config.yaml
num_hidden_layers: 9
hidden_size: 384
n_experts: 24
experts_per_token: 2
d_expert: 480
d_shared_expert: 0
hidden_act: "mish"
moe_layers: [1, 2, 3, 4, 5, 6, 7, 8]
router_score: "softmax"
normalize_top_k: true
routed_scale: 1.5
balance_loss: 0.000755
balance_bias: true
router_cosine_scale: 14.0
init_std_router: 0.012
lr_router: 0.00036
vocab_size: 4373
norm: "layernorm"
norm_eps: 1e-05
tie_word_embeddings: false
optimizer: "adamw"
learning_rate: 0.00161
beta1: 0.9
beta2: 0.98
max_grad_norm: 1.0
batch_tokens: 131072
max_seq_len: 1024
train_tokens: 700100000
max_steps: 5342
dataset: "wikipedia_en"
Below are experts of layer 5 (counted from 0) of a mixture-of-experts language model. Rows are named router (the router's row for the expert), up (a neuron's input weights, with its number) and show model dimensions 128-191. Each number is 128 + 32 x the weight over its row's rms, rounded and kept within 0 to 255. Numbers have three digits each.
After each expert's rows: a language model's description of what the expert responds to. This comes from a sample of Wikipedia text that the model never trained on.

# expert 18
router:140137106141129126113132079133103141108162222108127163120143170112115084114134084160128121085171134132098091098138124138135199136107137114157138192083093125173139103087142147113121136097086207
up0:162179125126138149153185188150119132096097149144136160124084140110062106010106129150161125143101142117147109089056103125160120148110107185072136084155093141150138143074119114102106172111155146
up1:188096129170097118085159160171130092138115209085153111100175088129231169126152153130114105064115144105119087067136112115164152104125147119150146080161154100112107122106146143105135139138182083
up2:097141107107143081138136064112132167113120053114056122161144080210154101099158077155121117089108120167170203079103133123086121097109121108117114119118138111148067097132157193111178082139105180
up3:170151131113099119111139145140139115131135032143123152124188149138136152099126111124091083109116108155132167136131140111140111071130142057164102137128146054171128143094071122074142102118121110
up4:167156083120155142127155123082149061151078073130092132190120141099118098183154140117089136083125119106154167096089074169124150151154123071098156106143039140137096125116141171104121127146089157
up5:152119158197125122066149115113145138143151091102121075137149151129155158163118098133079180077093117124104169120103120179078108144075113122088096053114139049167153105186153191137112158093150126
up6:142151130129099200147120142083126071188087115192138164090095088128124156060139123104079104120102142078130123087127090136172084098107084096139115135108140092150168128105113117119143166139155117
up7:150062126142102135144116088152125105121117190093098120121113146144174117119144126121181124097136194227114134144105127134149157119142131174140156110147125130157113052135142070143155115134071099
up8:159082118130130087122117111091143048078168170067170138076196163148123118107125194121123079140111155175132122111081073061131161149154104137124122163114074209074141120129121084149136114145137159
up9:122162097148129071170155084194141142093136098208145129107119098146121119104140150169142108070105166100139071099158115130191108131125124087181106147093153117121110124095126099155176102171070104
up10:163124174138130069110128104105173109020116141090088064094142079111109135119113140147140130098127077175065125181152134160101070147137110138078142111122157116137133089113109104138173136085123120
up11:162152120125126130104136163136147099130146158133105089119202113195137135142135098111125111132113140125155131103170109092141108122094136179119131109199126094095074135144114111150118108155153158
up12:114122117101060138052183136092130137184143180191114099174145215178136117141139108109166094090141122111089138048149102170140155164141168134146107153163128076144122072159101121132110096164088094
up13:110072162090148138128061141086057091130144157162138159125097136111130164155122117106141158160121057109162175095136073110126166140115093125154096163195084062136121104124131076184122144159174064
up14:101086126142125101121158076202155112131079144153097133125132078183121161135144164088154084078110148146186140070128160125143107076171079094160126112110133157147080098160152146175108128118088057
Description: Word-initial pieces. First piece of a lowercase word split into parts, such as h-opefully, ch-arges, spec-ific, plus the 2 of a year.

# expert 12
router:081148166144066143182084069136072160157092116125183127092094105140138165180067103125104119173040075071154109119098128134152092116110096174148113145148163143142095095142123101128143036158187139
up0:152137109113174139079100139121143144129112160105112142103141162159051158144109080168117111078118135073193127101180179110166126126113171124169164130116129092102165123120085190080175059115120112
up1:111123158137099157102159139106146100040150116148134067140165110165143143130115090219181138167139232142100129101117163148141072123147074128149158113115147097123156118129157167120142148136091119
up2:188158180095140130114120125094148125134086133170184140066139180154116162131068078100118159136114133126138080088168116067113122136133129120182142172170114172144170082114097102128139085131069114
up3:086071138153128064148112156091112124083132147073176125072135134153156180118158122133133077136095180178094131118130107106090088120148087088190088127135192142151141101081121141069120109181108144
up4:180075123136176117160121153157136143161102150141077155088102124131143149108121115106202064133068149131136109151129098115128132115116100167133066107171178113150123146076140107177121100192098091
up5:186161071074163097084114149125139088141103130156159058163115182180086118110102123130128114115081128155187104065096127148128140081174147140132139115148122197151196141117145135122155150122111037
up6:128138134196193168151159185167147106120116154124120110137136139154161181110075072039167171151079191133160142125092130110141130127124140114073164108103125048083159065153134126086133143095142140
up7:108168124120138173102114096138154140132138132116153118108116122152095145134118069158179097117137085158146157106088161130152132150123138147097136082135174146196110182171162141000145091119115159
up8:174124173154137130145146110141132099111120117139133163129124175159099151150123131121083117119069111087140171175085150067172106138092097099180111152167102088129186117105144082125174113107111180
up9:149107156128106113095137119129121133150102142130150180119121122140160173092087136154127102106108111091125135168211135133088111166062106144145168128136142129061143098124176114113136085144094137
up10:163165123079157111121131099134125086131126114169135097149151185158178068139145106062123129140090110199115133087163118151138067096132151113126116169135104135115125111134117068122140110048144073
up11:130080145178113169133171164215157142135150131137157095183171186078062170133107080099137096158098138084143115144151142083175071168139170173155100131111126166145117152140181109150092140149076164
up12:084121217135131118113120167154088099120142101156130122187138126111141125098078119175168098123064180098154071138135198124121108128150104122148135111129065143063133149111141097140161095202042102
up13:066141213193138114137156146148140124100109117152116120121118107148121180076087088095167127087136186186085132118172157069167094124119167145120136115136077164135212118113107114086170117128098155
up14:090135077113129132131117088075118123115194161179102099113128063145113129120112052158156036101109111119136105124171100079183192088130164093217182115193165125079146118162126143178133154195082180
Description: Infobox field labels. Field names and headers in infoboxes and lists, such as Personal details, Website, National team, Preceded by, MPC.

# expert 9
router:171127142129065082148166199136125106120114108164174120155121123137160153094125127122142173170099094138184082121101159102134108138068102132180140131195156136126072154138171096110107095149080095
up0:145086109102101129011127135079130161110133115102139150153127145152049095089153115185148055096144120081165129130148132086130149105163170123116152074106112143157166159190094123086166160108079152
up1:102144067129148162106155081175137163093080118122154079152161175147093144107101022143108114138127129135118122147155081160142098058164138138158128156145111131077116111148130105124172103131065170
up2:152075162144108108033118109102122099148115135148132085114092154134154092121152106157144129078083124097098157132139125151082051147120082141054157124142104191104165146142113171153126168163087096
up3:099131172134107102095144141152114191129131145100116147149174162150092137126131108125125117104135216142100170186145141123127080102103161117174093116129135135147164158116185122092112172179088141
up4:143131169135099111152088095063143134149112117127110198079149140162139130082118126068150125166162117190058199092144055075130192175161096075125181088166066131126137103150129112132159134130129163
up5:182088099168114131084074150150144126048167132186140119115146138131104129182087133073117132125096200113164111135107145102110107185102171072140162151154158140155126133106082129085061187136115135
up6:098119152140124180122074119211083136129091107201147142135080159203129157143132107182160128114125148107165142081125100107095140080128166133128105138176128120130186121134106124106113118118098196
up7:119078151107075139107083170161201101111117134161142136140116181141117112145176115048169169141156126118156107167116072106126126130101185148186150068151118101119155097125216128148076123097176082
up8:162115094132181149096106158121174069098110144111166136138197103146155079109137100111164142093087094107192171111131173154122084097144135041147121171139144147150109142155092146139175111082051110
up9:181096129153135151120116145117171084108125144155146107144136174172031114140120128147128071167121134138185052212162165165144095138116105163153157090168160121058110132134135118145224105147065109
up10:123165114064080118086103118119141107090140140142090146147126212102112073147161134129075085152134124153121040126110125103125085057110122127102180092115123162093136130166083155061208171120095154
up11:054099201126124134136094126087141092146114124146149103136137142138119187118129150106082084136085127160191097131128125093147083137131112099184143176162142158130143173090144144162130197192072118
up12:088183170109075113076094153155129144094155129153125141142130083122103109146137096122056060111097132168151166150130121025164198149119157151116108090110122127136151153080118160102104158167091168
up13:150140164125154097067103139138126093088142167158157091149120077125123155132089137165110110117142100049114137104110234076063090121095081120142113087133158115114069117183159139157109154107112137
up14:134131137170100172113176105142172146116137135129054148108157116149145111084079098124087155021084093135145140102160121114168179174130092093133102130154151133139106161083082148138137117156115116
Description: Proper-noun endings. Final pieces or head words of names of places, institutions and groups, e.g. Army, Institute, Museum, -iana, Islands, Railways.

# expert 17
router:137079166049107146151127172096139178097162205125151131235129075164113147109087128182107154159181083056172114092121185107134107132082143100138114155172194084174113104114105116077113101113106118
up0:156081184199110091142066092151123101166179131083113172146161162153153170127138119062160152107110136112098119138122099106131168107101141124095158164167127116158167139144100149100116212155110103
up1:117110110117086129103172070164110113127125201132117094079113194100154130088142142099085091115115160134127155129084118102114118135128126125097194138193112125184120089144133160141056145137189108
up2:076129143086111180149160093189193157108135177105161104087151131119097223096148090156125123039134116194170153132149137085142101174162145168164108130183143184111155169124106134103173137132107155
up3:146170097139045166100158171113150111148125068204098158159144159157118101179182099104120098128113196144108099085180123119138120162100207110135142128106125154051092120095132135052151165142153122
up4:160125109145172157121091126147102113122090095164117155079157135130119190127104134152127088143087098115137170157149115157159064113136104139177138097127166135118096131103102084114098114150116096
up5:167116160134111142154125161098161120107131129096095126144106116107137133136142136119100131150100118095145161084140166167113073152109157098130120095161112111130155170127200122150133181164099086
up6:199139133126114139126127119166138157110120057131091166161151110164145173083148093085121162127119183140135161098100137135124130199127102102119107112135179146162125106172140103134144142142119129
up7:156117153133151100104148146128146154061143145138100074161100126134139201150096158164104132135145111179120094074116132141170103112126184104109121083138129094142090153189098058128139093109109125
up8:161117190141138153146160155171112095152074177147157098133131083131077185140084116157123119138115133117137110078132178069111076182102141112158117112175163150121128081113158077138114123118113087
up9:149118151110090158144132114084150116150131153177132119145103132143103145166029097081212080134090147156174143121221114182133138134086130122129157154136120130058140084126099110110175145132122163
up10:138117124121170140159167142096134164104090134136121094157134083156178069113090140100129131111136111159110149131110092154179115151141205121106173025118124102128151104149130144145164115127099126
up11:141186111150143127136121072116109138147087074101096200103106120106105149110098147089149112126079103117109200099144134129174072110161114151157119193172127165128120131120187189123127140132113148
up12:116113130129107104133127120148125095198102160134124190081118147124181122173120133096160147112041095102125190108139107146163132078095183119117181168122097099119136095180122175111054131156142072
up13:123136181173142171078092075105153137092101096105151075114127091118148101113095162133189142158115154088155112081119145119173176197162095120087180162163104136108106081125138165120137159142133090
up14:130161163130107055176137085141195099167120112110113118154061117090122151061115121119132110094078127087104111074119133114123141136082138108155118141122094127097116105162170123151164094156102150
Description: Initial letters of words. First one or two letters of a word after the, a or a hyphen, e.g. pan-E-uropean, anti-O-ttoman, m-ilitant, Bi-ology.

# expert 2
router:140108080124165093071140180093182152113105194093148116159161140116123123143074131115144102142182120135151124078133138150095126098164090130128134074171123115137105107192126132130153091066108159
up0:098154148151116126140059120164109139141122118124097130145145120145105106047123151096113139107111155137093099137102145109118124152137133120061143149130124137127117111157126148129127079136136134
up1:128149131177119132142114111117141143171122132129120181140166089177090093127115156088134144061115152179164152107162083075076147082116046159106134174134073114099125118159096164160144113198163170
up2:167117183080200086127132119135180117126104154121091170113110183158063114117130128150143100112126145132136057114177148125114127080170109123145141138162099136134142157112156094163141093130103120
up3:085143168127144082121101140178162102145164126187093141118087126110149183149079076076133108139104116141061130121144163152182138113064175166094110046155075148150104135127114138133139182122180124
up4:130170117124161097137079105181185136111082145097065117062097113082125093156102105142167107146111167166165111106149132098132113122139121159075091100133128153092178177113120137150140142143102144
up5:066149141087159148077132143174128123135123164181149147153130137125067158138108122168133152101120149126063120134139144054148102089066146125098089111145050167147178169133120186123144063129135155
up6:133119157144108085087105151100132142069168120089113123121161130142086130098077059128111159138133152200163107110118068086077150154111122156117153123106090117108131100141124112117126156134070152
up7:085150155128063094082087164112125109123074165146112161114109115113173150133116153143143124061119114184079140117113159133100089069167098131116093110110121127096155112110154158139109145150072117
up8:100099145126182143136132164103161085108085150088197085161119128128097181156179091135115159132125142161138134165145147117187176191077135111176242096036120092096137155158107144105137133118156173
up9:155150163127158072148142089150130177159119159121111111136103107146169143069177137128143123103111134114048132084125156102171092150088154137070127074077075108104118166089159133144143119103086124
up10:146092139122101137166139146096159140116108119164172087153157148135158117112136135117112106112144137169137118126144142155133130205104141112134183119224135183109139107128172148105156141153151098
up11:102115158126120125120132183162140108115195104119148176097160114150122142133097049097112045121101143126065133128118151082107092174179104158149125141095094090122074134106122149166202195141116079
up12:091105127147118080069097136104165106088092121153131116136091143099155168088129089158167158113107140140172184132116021145078121083129138145143117111136103161069154150117162107109163099089132200
up13:091136160136105114117111136099082156119148120205173114189154113122133144092114126129081208161112136145153122092129139067120123164077133112109096104168153101152117158137170130114121113146069093
up14:150097095186119188124099094130161142124110141212146130118146095117163162114088079134126074121085143177119101112132120113154138098134158085169074119138131155131145182098160151087138206153120104
Description: Given names. Personal first names and their word pieces, often after by or a comma, such as James, Robert, Ju-an, Dam-ien.

# expert 19
router:103070126088135090169149159161113100126147121132114139120099216163150109069143122157148129062142113096083109162148144104076140039105139140140144179140171122049113147122162181106115149141086124
up0:112107143115151158155057087126156144130072144057087086155149131120132115073133087138166152041131128130141152127154100076139159105130106137160101200138161163137164128138199103166180056137134196
up1:184231159098131141147121141129085083132128150199122139136104147122099144173099163098117051140104124109119116111092132120143080129146129155165105146141110141116091163141142107116136154134122094
up2:175110098092150125138084111157150155114161174135086133126123142099115115086097125094108121087113123127144130111162125071168139145226153122156159149086148130116164104142148165135102096156097123
up3:100161129124165197108093141134128106082135188165037148152124166130091156151103157086181128122100149121097166097157162087171087108122077118147096118043062228129117121109134150135159123108122189
up4:105136146090080088104128094117129121150101182099155106154210146184098129054124084123126073064135089163179194135165114118149122142150139170144069093187161135155130134101109112111151159156106175
up5:131097125105150127108082103159183116135152184140180122223117164137165038077162154118132118116106136176150077126116150181111113132098127081169139084208092099138128076142118120135151163136133164
up6:119119157137096156081127139113179107128090100075104148109144136170115154072139076122158153076086154159106092121133138103160161136152115137081150114113098176136199105151088146117141093190069152
up7:162141105173150107085097137168157135083106141109115110183201125126165166113088152115148121121087182157116119104118061094132122092114100169126140156083118155117168152127171140121179168101044110
up8:135110078103113146145113078154156095181113147085136160093101127100124078184149145120106108148116137144119168135168060133186110105127098135120119082100083122110164079112108106085157161134161138
up9:098105103160161081131074154153140061118211143120154118098110094111136147144113115112105097118101145130168120063167150142255128155164143139104100116117109126103104131128113100150144161114127144
up10:157188143115089103178115093111125110108148142139121150205113172134111156095128076151172139131076098120099139088170068117121095134122080116155134157148157097134102115148125088102175132119144097
up11:119124127143162180091114097154134092151087153095081091088140147091094111093117115107105112096119163123090156114171084130172107101121141151110093084126140120106141151064126174164135161125215124
up12:126172131171151103135060143109168179105145145108070084088139113107159100131141135151117125128107219159128153153155082095134123118093131145111132121164102082142081125140131137125119176150136168
up13:188128161113137114095119165100102058171135133160160104144130181101112150141064158114112129084121104113180086111156072138114148101146119140111098121089095147171090151122144106090090133046153133
up14:095136073156164177073129083156100081148148181116114054105115137221074141137105141122155134082146146159148134141129063169174115111148128162179119149131127080104124136121154141179115156170155128
Description: Foreign-name endings, closing marks. Final pieces of Slavic and other foreign words and surnames, plus closing quotes, parentheses, and venue words like Arena, Stadium.

# expert 0
router:174075157120142132102156131145126094131162204146052118141094095165130153119195138128132143146080109160120139172113109121067100130160072139108149070132168146063139139140127176110131135106181104
up0:164120092111122152167156101091147099163181172177131133138096135194125160138142131122119101106094143128137156133155111089152041167159163150141084108091132162090171078127116129085139118165077149
up1:146111129088119118098141173127090111122135158164146126161105155110132145160131079137168105030106106194140123125144116120144160141158040142138127099156149109096158112157066113105057146122137140
up2:212037138161123096043095085179142120151101128160118130097164071129151137101106133148123149116112131120098137148123041094127078151186138099139122161162150100095207117115138157064109104148140126
up3:153110186118124146151094171136184107140114163128083160175149142157112165108151117150084140106126157109132121064081127089139184159134094168097111112175138112098111077082103158100214091120124152
up4:130085187162209102088166126123118173084108148068141060101093113098136149113149065081107125168110165184132166181146110140139142142172077093083149169119106121122210180112108103135157131133113190
up5:112158160077156105113069182127127094098172180119142186132160091127194170137150138109173112139112122119105133067159113125096080149133179096155114087190106207099148163151195154154164123086132165
up6:103156117167162131100125133224095124164088148165142116154130121093160144071119141109127122081067147135192141148170202123120187094121125141154145141133103099185181138182102143146112145133076079
up7:144166195172094134069092080075118159142147179150155101081151177127107160071112136162101071121112127134146085118162123133133104185206146087113127158112092155126099093110075169116149161092099128
up8:120143107110176118102152136099173123146187176092134093104100170133165190128165110114068098122121110213128131095214124168153152160117114113122111128100085115151089174154155168086128146187080140
up9:106096088090141099130116124191110069147112149164145149158165107122133153139144092110116111091108165097087063142101137114157132083111091151140165163132176164144100119089133087119174160097095170
up10:095181119159125135118112096110167174101191182126138161108150149201011117135114157142137097096106169072129123094124112132103087172071134114140115125145159113128188119165180125114101109104139079
up11:161075149098132168078074083106101109112122131145155129033171128188159158162153115102149107129081108125101121134092172112115085104112129068137157110168121169073110094147114172133208088095117176
up12:140157142176149157217092113124156103093114089132212111131162112164160088089114122177116107148117155128149150131150054157128165154138179128131145088155105138152107096213183045115146084143106117
up13:170118161122086095123084093154134100126134123127166111095090219144149121129148115169111094108103147170102117165171117161146153130081149141121118154131199154126138145081160130156173074124126130
up14:207165126181162115081112122099124047120153123139137104136158094121139110149132081107111162103118158122143098084110214119162109160129163129111129098173141169134152093179109109144153104107127116
Description: Digits and foreign place names. Digits inside years and scores in tables, plus pieces of foreign or sports-club names, such as Ves-z-prém, Atromitos, Werder.

# expert 5
router:101150132150141154160091093140112100143075079154091113060107081134076137155120133137136124112216161127158125126169103121186162138148123117118143123077109075154128073109074101131134095086137162
up0:071144135159164135083124087149102153133100156109141149149133193152110086153097167112132087109102149179080097112207122151143087194113135157115091137124131131141124095154149080091184108103106091
up1:137112178124113122158065094174130161104152185140184103113160117132160118105105149072193144131090139161120148068053115077150137140130083169147151174142155124102181117124078127130136114142143081
up2:125136125107109154102128079092164100104133143130097066185206222143154104121102124133135077135134152173086091099121108098105091098115157151108116139128102170056151099123135077152157103093124199
up3:137138113097127135116072129099127099097112136154139093157095097110112149167172123173146139127126109173167109140158194164189135139117121100155082107132169069099173111125140168093134131094075082
up4:119104054222103169103098141100118149106108149133109125159167091187125060155124123169169086128119074119160121108120125169120106115146147166157109165147129126124067122199191195174123134117122150
up5:098126098095140139104085137142137116041141128152142139098166144102079129108090084161166164108077200131057078113152131087150125131137179125124074131121124167129124132148109136122134111081116101
up6:137163223110157164097181122089132154132099158104163078097109076157151090115123129100136120102088165110082163219217038159090074125112122173107097115120144113155134108190103128142169157128124134
up7:183166123155089109137111102095133145134039140123121147151134095153105070094126145106110136129144164129104109114123119102147130156205095137176108115125092135145124143136163103092144083116164069
up8:181131181083141203187156101144114126101145147122128145089110106117124166133094125115120090147081191137120116110122107205117098216138106162140154151161167101103187131145121119135190075097093120
up9:120125164193122065152105117128150116106093141168140074137110161069176115085070150149101075122139124176188145146154154147165139150172110151149142063161111060117114122116138214076118179125091129
up10:141136127131132082110091154162190156159125144066098119090169118156114114087116130145160066127126125201117088148088134168090090183079169141100184107094148127128165122167138135111101147131106180
up11:132143154049105097075126083146163150110088128137133129162194108167122186095153110116122118059125145123128137112143108131095133217161103141089151093145116088151153098119143108099151131121124156
up12:103133091176208157079097085119128110150139124132164103156139125161152112061130137155134123114125099190150132128147050072164118056163168087141115163110141121097116159145128096139168124115159113
up13:186082108139082150155160071217122147110099151151076118169138115104125084134108133194146153075122098185132172128143097188115084093169118122170162136175156113131147132112081088109166084102115160
up14:158118138142098144189172146145080066084105142170184104130095096101113173121112059171122135140130115125138155125081149102121154109221157168178137146115110137187169069125130145136060154129122080
Description: Conjunctions and connectives. Joining and linking words after commas or names, chiefly and, also as, but, until, while, or, became, However.

# expert 13
router:113177129096092108138110138125118143139121073123163106117118155120145076115152095071091115171101136136137128149111131128105098116118123137112124132157150125121092127106156114097127113145113163
up0:117103113102144130111127147120172148087152128133176136124075138167171106088149124174164152169125147079101138148109113151089089130150106068188180091175128139171111116236163085096134110132135085
up1:096050165080106123126188138102158114079115128132075112160106134165139170118142132127141154060144109171115186119156113125160131078100126177129129114147082097070166187144152145156138135198088145
up2:133142162123089087126072123142115144084170124171051128163112082150205090075101116107195168054101153211125093146110160158136071081167193111120139134112129108094178063173131138140193125109094147
up3:121081141092135086134138128139165107065068115172103156180124101149080094061108137083125090062160168112110113128091078146106178148123121184122173077119126122163152195145114169100068148132094179
up4:114158140174209094169062144175152111098106139123103120098119080105062191167136167121083095133085133138134130140160080089138167131153081149090090100127110117112109156163149141041144120235172114
up5:069129136098120185156152128139141090075125123098122218139106129117119131149146143130080077088118129152129190147169079150123135141193109154094085145086174072125121133141208128107165128122148148
up6:150145132124143092200171098154113079088090151076113118178089144135100183163118096164151102081117088114065136123186160206126126156143127080141177149136150124086129148112130127096185118204094128
up7:155117105130098126135111129125163083152115168160116164165164160156174152134076059088128141119141104156121111128111180125154068121172080181156173092150105080117149115150132111105125122130154134
up8:128145110139118139142111159153144132127094115140129166116110131169144148111174079138177149133092114093105101165074119156087084111193153128083172126103164125115135149123168186087143146097156125
up9:138107128137131129123060087137122114131119143197093183192057110143116117116123101078133150144089096101119107122079061099151136117144091120118137153161151130191163110241073143130099075132137178
up10:166058120136141138151080149157113100124145155173126116188145088134151146193117116137111101156089176155149086166159090138117176162127099159154086147145190137125125123119105124111118101146111046
up11:127131078114151127076083082051094095107070134108123150067104145094168129196108089158148131121107095152070080108092134171166147086177134107181163097091136123107179118108112141144124101133092103
up12:159105080169156100053099158106147134044115089106149078112177183126127185107120132125122069094103084152215077100157138094149102170154172102178131144136103157090189131087069111082204147131154165
up13:182122170122060140091148127166144148150061175101154131118147175101154112125088172115157086100132137212103119090162149154139185088103151146174154104173084102133125129117156119193117159088156124
up14:152124153108097106177119135143157127140092122188112139188137162124093168081143193114091140097110087131153129184141108088110131119147093067139104141163196110138102044151132115145121157131078149
Description: Adjective and suffix pieces. Word-ending pieces and adjectives completing descriptive words, e.g. irreg-ular, suspense-ful, experiment-al, common, popular, similar.

# expert 23
router:151157195088051105175153088169113091119125060095172123111062151149131158134133149063121128158134123139123097117101167114090124134091139176123095121138120168123135120102129088110109102161157078
up0:125101107155156159131040148121095129142102116096115081132094098120115153104079133130117166115091104195164140151126126113079139082109143128111104074122177106120118122106088113090146139098140147
up1:124152180113097164122109140137138098207152147118133155091147142156103235161101102070092103085129143094174172133126061136152080038151128112152134169187152155160088074157117125144090139157124152
up2:149148071112152142130075089170106128112131136155140131139115162158180171047106148123067116131126134188175121138110181110155171133126110103162109132112136111104177132152078151091133176169110118
up3:140159161122145170103107112155091078161111157102132111119173145110143094149176093083133104156108159151172112082134162163157147111156151117163113152129054138145140088124138142109115140151142133
up4:112162128087083185131123117173130121111082135107155085137171136133109181125108111129087184122113171130162125076109045098143095156129137187121131125070212150172107163117142067138131103168093100
up5:128118122069109102136114166114152066114105124140083155089188139155147137111120082084143130100142174152143124099103106138119172127133182064133157111141073115073095006146091110116112115121105123
up6:098108118130085204159152077097152177139113146139110066138141172186122160098120101141195144121119123120106135097168142131130131132138065156158140059142095182097194119108143119086153133140143179
up7:147102171130114109152185113104096126124106148143123158194134186097120103098136107150137106117099113146124200150151188175179151160139127118099161074083132103103145154148137118158148111117134121
up8:147149107169124141114102077144157138093084150149093168203145101140160182094152133048146131104145189168112167105081106155125129175152095130168177168091130142176166189149132131177127139142128107
up9:140114086118128199139153128136132145118147132161109169130158059140146065153110164129138160118117120124173114135115130138118128186072086104120160132112147146138089121105136083126131064147155124
up10:050129140158089124176119118118157141186133120118110113166112127134121144123135102173191096048137106155167107063127143184104138029173094106139114126186120161171209118187054143104135084152138152
up11:176110144152187099093100143118130143061139125188203134152124164171119081167076161115170137148102133172136071097161154162096148160140081065219155184100147109085178101127085113190194113094110106
up12:171066080141150157132149113105182127130111137155112151181129080147087124110166115127144099149101141114095088153084042094107116170133161136200170161137065182074136152104189185078135117101115108
up13:146084084132143102151150147139138124102108134120111161116152174139213139108175067131126089119135153202191119092154117152080126104137136114128176132116056128166126125138137164066144160147057096
up14:136179128146089060153147071129121129114121107205158160141134134216128217127078102124193074150105187175146203109157055094148110129142109166121148159155086157147138133137189118128105071218072156
Description: Role and object nouns. Nouns after the, a, his naming roles, relations and works, e.g. son, player, role, position, structure, performance.

# expert 22
router:132165152175127107199093113104113128147162094065158119116195080175168055139132118088132089112092135147100183179084056103159161095109132147155170137116139164141149101197108094200132104173132154
up0:063091150107118171091145132080117141142103151148151146109116120185020125127104159064156104134092109158148128125131075129115077127133114222119129090177158108108140137102140107100173131139139162
up1:155129070124095166193111127108124146175167158171101130168152131082142130128161134164122092086102186124160160115162142132157111072144121117161134136149110147083085086149101150090100145165081095
up2:134104163142143165051092158137117095125149143130143137099129147184106133108104126179163063158128137099196151143086156102125124152133099099151152149116167119112162115171139146130097168135128143
up3:101147131129112209136144124063111146151056178146105103096126182177046099142139155060163111154099088117141089121154055084122123074116153117114117095170125125059167103134102101141249133116148180
up4:113123164171149105089109139111172184083134142127147103137108114124104122114142153171101116149066118162132093096187138106078134140106165083167121129139121087103126089095173119092162122110094155
up5:146138121143124133117081128082129168162104184105108127152169136154127090173164161137160139138116164142152161106152138068103108067138089131164122117124109129106116122122127109072133139061119142
up6:180100149178114064132149081046094123170149156124097142105167131107178136169169118088096127157102155136146090178121127095098087111117165158130171148178115084148127072124146131164161178169100130
up7:103174164118072080154113129212193108129193110126066191147158140201154103049113118095160115167123188109072134145161112129128145101176136108139134143106143167074157129128116071139143118165098122
up8:144150148125108108122176105105134195123150145143144143101150151137151171132157169105148118127099110093156120166112154114119116135136150133203092082131120104158176084119126040104148125180096106
up9:125160126226148113089127172101145107156118119106119127139152133150155139125139112078117112135109155090125141065080098116189066072187125153167136125137145122115177132107056109134154130131110146
up10:123093096139092122166103157184098092084199127125122124166154078150140134141101162121132094117096093099125150134114148097173120136128135170113161094105103072099110108146198139113150087166129122
up11:158124095162093157174112129185156131183104136149089152189110149146116075138113137112155100125103158186128166150201103160190073118085127152170111134155137207083079131136154144127116083187138132
up12:115115153163134130143096116184160154096074132105134010202064183125169147132089107108137123112116142174112171120154122129146096094113146136079062105084126091068120172155161185121147101189105188
up13:117133160154148141126124156141142146131122151161128093167110142114173126095112073135110120130075145146089131152179154124136121116090104086093084146073117113083131153115151177107161080160139134
up14:159095141197115169100098194116132103105183106135146139142183167107105101150115111162169090120104183176175123167163115102151056110142187150083188119186090161136106162099151134139119111137100154
Description: Quantifiers and determiners. Quantity and ordering words and numbers, such as most, one, other, first, every, plus percent signs.

# expert 20
router:052103057118139144102111135134135137146159245115082067149113153170092136095108146186125149118189128104122144091124152092075129123143131198149125107128208127116123152162122180138140114174108097
up0:122111154107064127109175110104103132129117074149146128116190133147120071111134096137129150153110099134095090103117136152112144146141071142039157158163113111166127124158127172157126111153066113
up1:123100131133157069115147155170199102158104133117142119135129141144153152093119157063150122131114175210139098093201165133091133186171148102141170084112166196079136149108140105084123147150082105
up2:087107118127162100140154162081111146121115134079106200067119135131161154167115143128115106069123116127174188126129070100152155074072128136140100131138085137156128149118152099059146136120078141
up3:162136138113148177068092077187167150062114113137123129102112155156158132143132119143104092085136121082081110101144215113109172097106119093140094109161140059120180102175139144087095167151066194
up4:126119113154109124156129121138078134143162132128122128113127108084130162117175103151120124115080116152143165145126139133103099081102151129105100078057105153101147137173119128105209171191132132
up5:116137104120116135153132124135135158130129158144145147129174172105087201151157151149102128152084134074076145131126139199138114055114166114175117125099112151091134167122151154120186135152139098
up6:143108149144136177165149120143126108091139104160093127144120153123135143072158117110150141098129136104078128173107176179121097123127136150105119154131126122029178106068140186101137074165136150
up7:088143110087116148074150097162178051131088178152173114130189160095080170127082125089077130129142119074176123095095105073144168173134170154091141153106110153121103093095135145182126178151146089
up8:126181143155165159106178095085131142066134100184130094084095101116131131084206082111130178138111151168119116176152175209066112188211164098115113057146091130170130120112105131142107127152127140
up9:095153180158132136132126066066105144135147160136150126121131147080106136086024120132148090122117140146082113136104114141143169113092061148117183133165127109116181133161112113181186145139152103
up10:103090150139101177127103189189159119098183126105145099114086155078159168097106066125123095133083133106128152142121129104140112103153159167160107072086106123150152136129133133151142153101145186
up11:137152107205087190121064120121084083170111144186130185144139129142117083175092108119146129153119130110142166167156105129152114096148125083099128182115135117128149120144112136087104154216079212
up12:155126131108097144112083103097107102094130154099080137155158080205137112134087107146194090115110113207191141111141156144109123098149150095123162107129170149163105139182101168138087101142148122
up13:139107158130085170103173101156104174150077147128106154129157148142179117161127100112055108082111099131053132064133084112150108139109123103189066089111123087112158062152149106071086120161064114
up14:135108124075184091140129163107149152142142138169128155081119093075126152157114069105191160131107101072121163105120060112130124115118164135107138065083157215119087084128110109070138083138161128
Description: Surname first letters. Capital first letter or opening piece of a surname right after a first name, such as Bob S-ebra, Eli M-anning.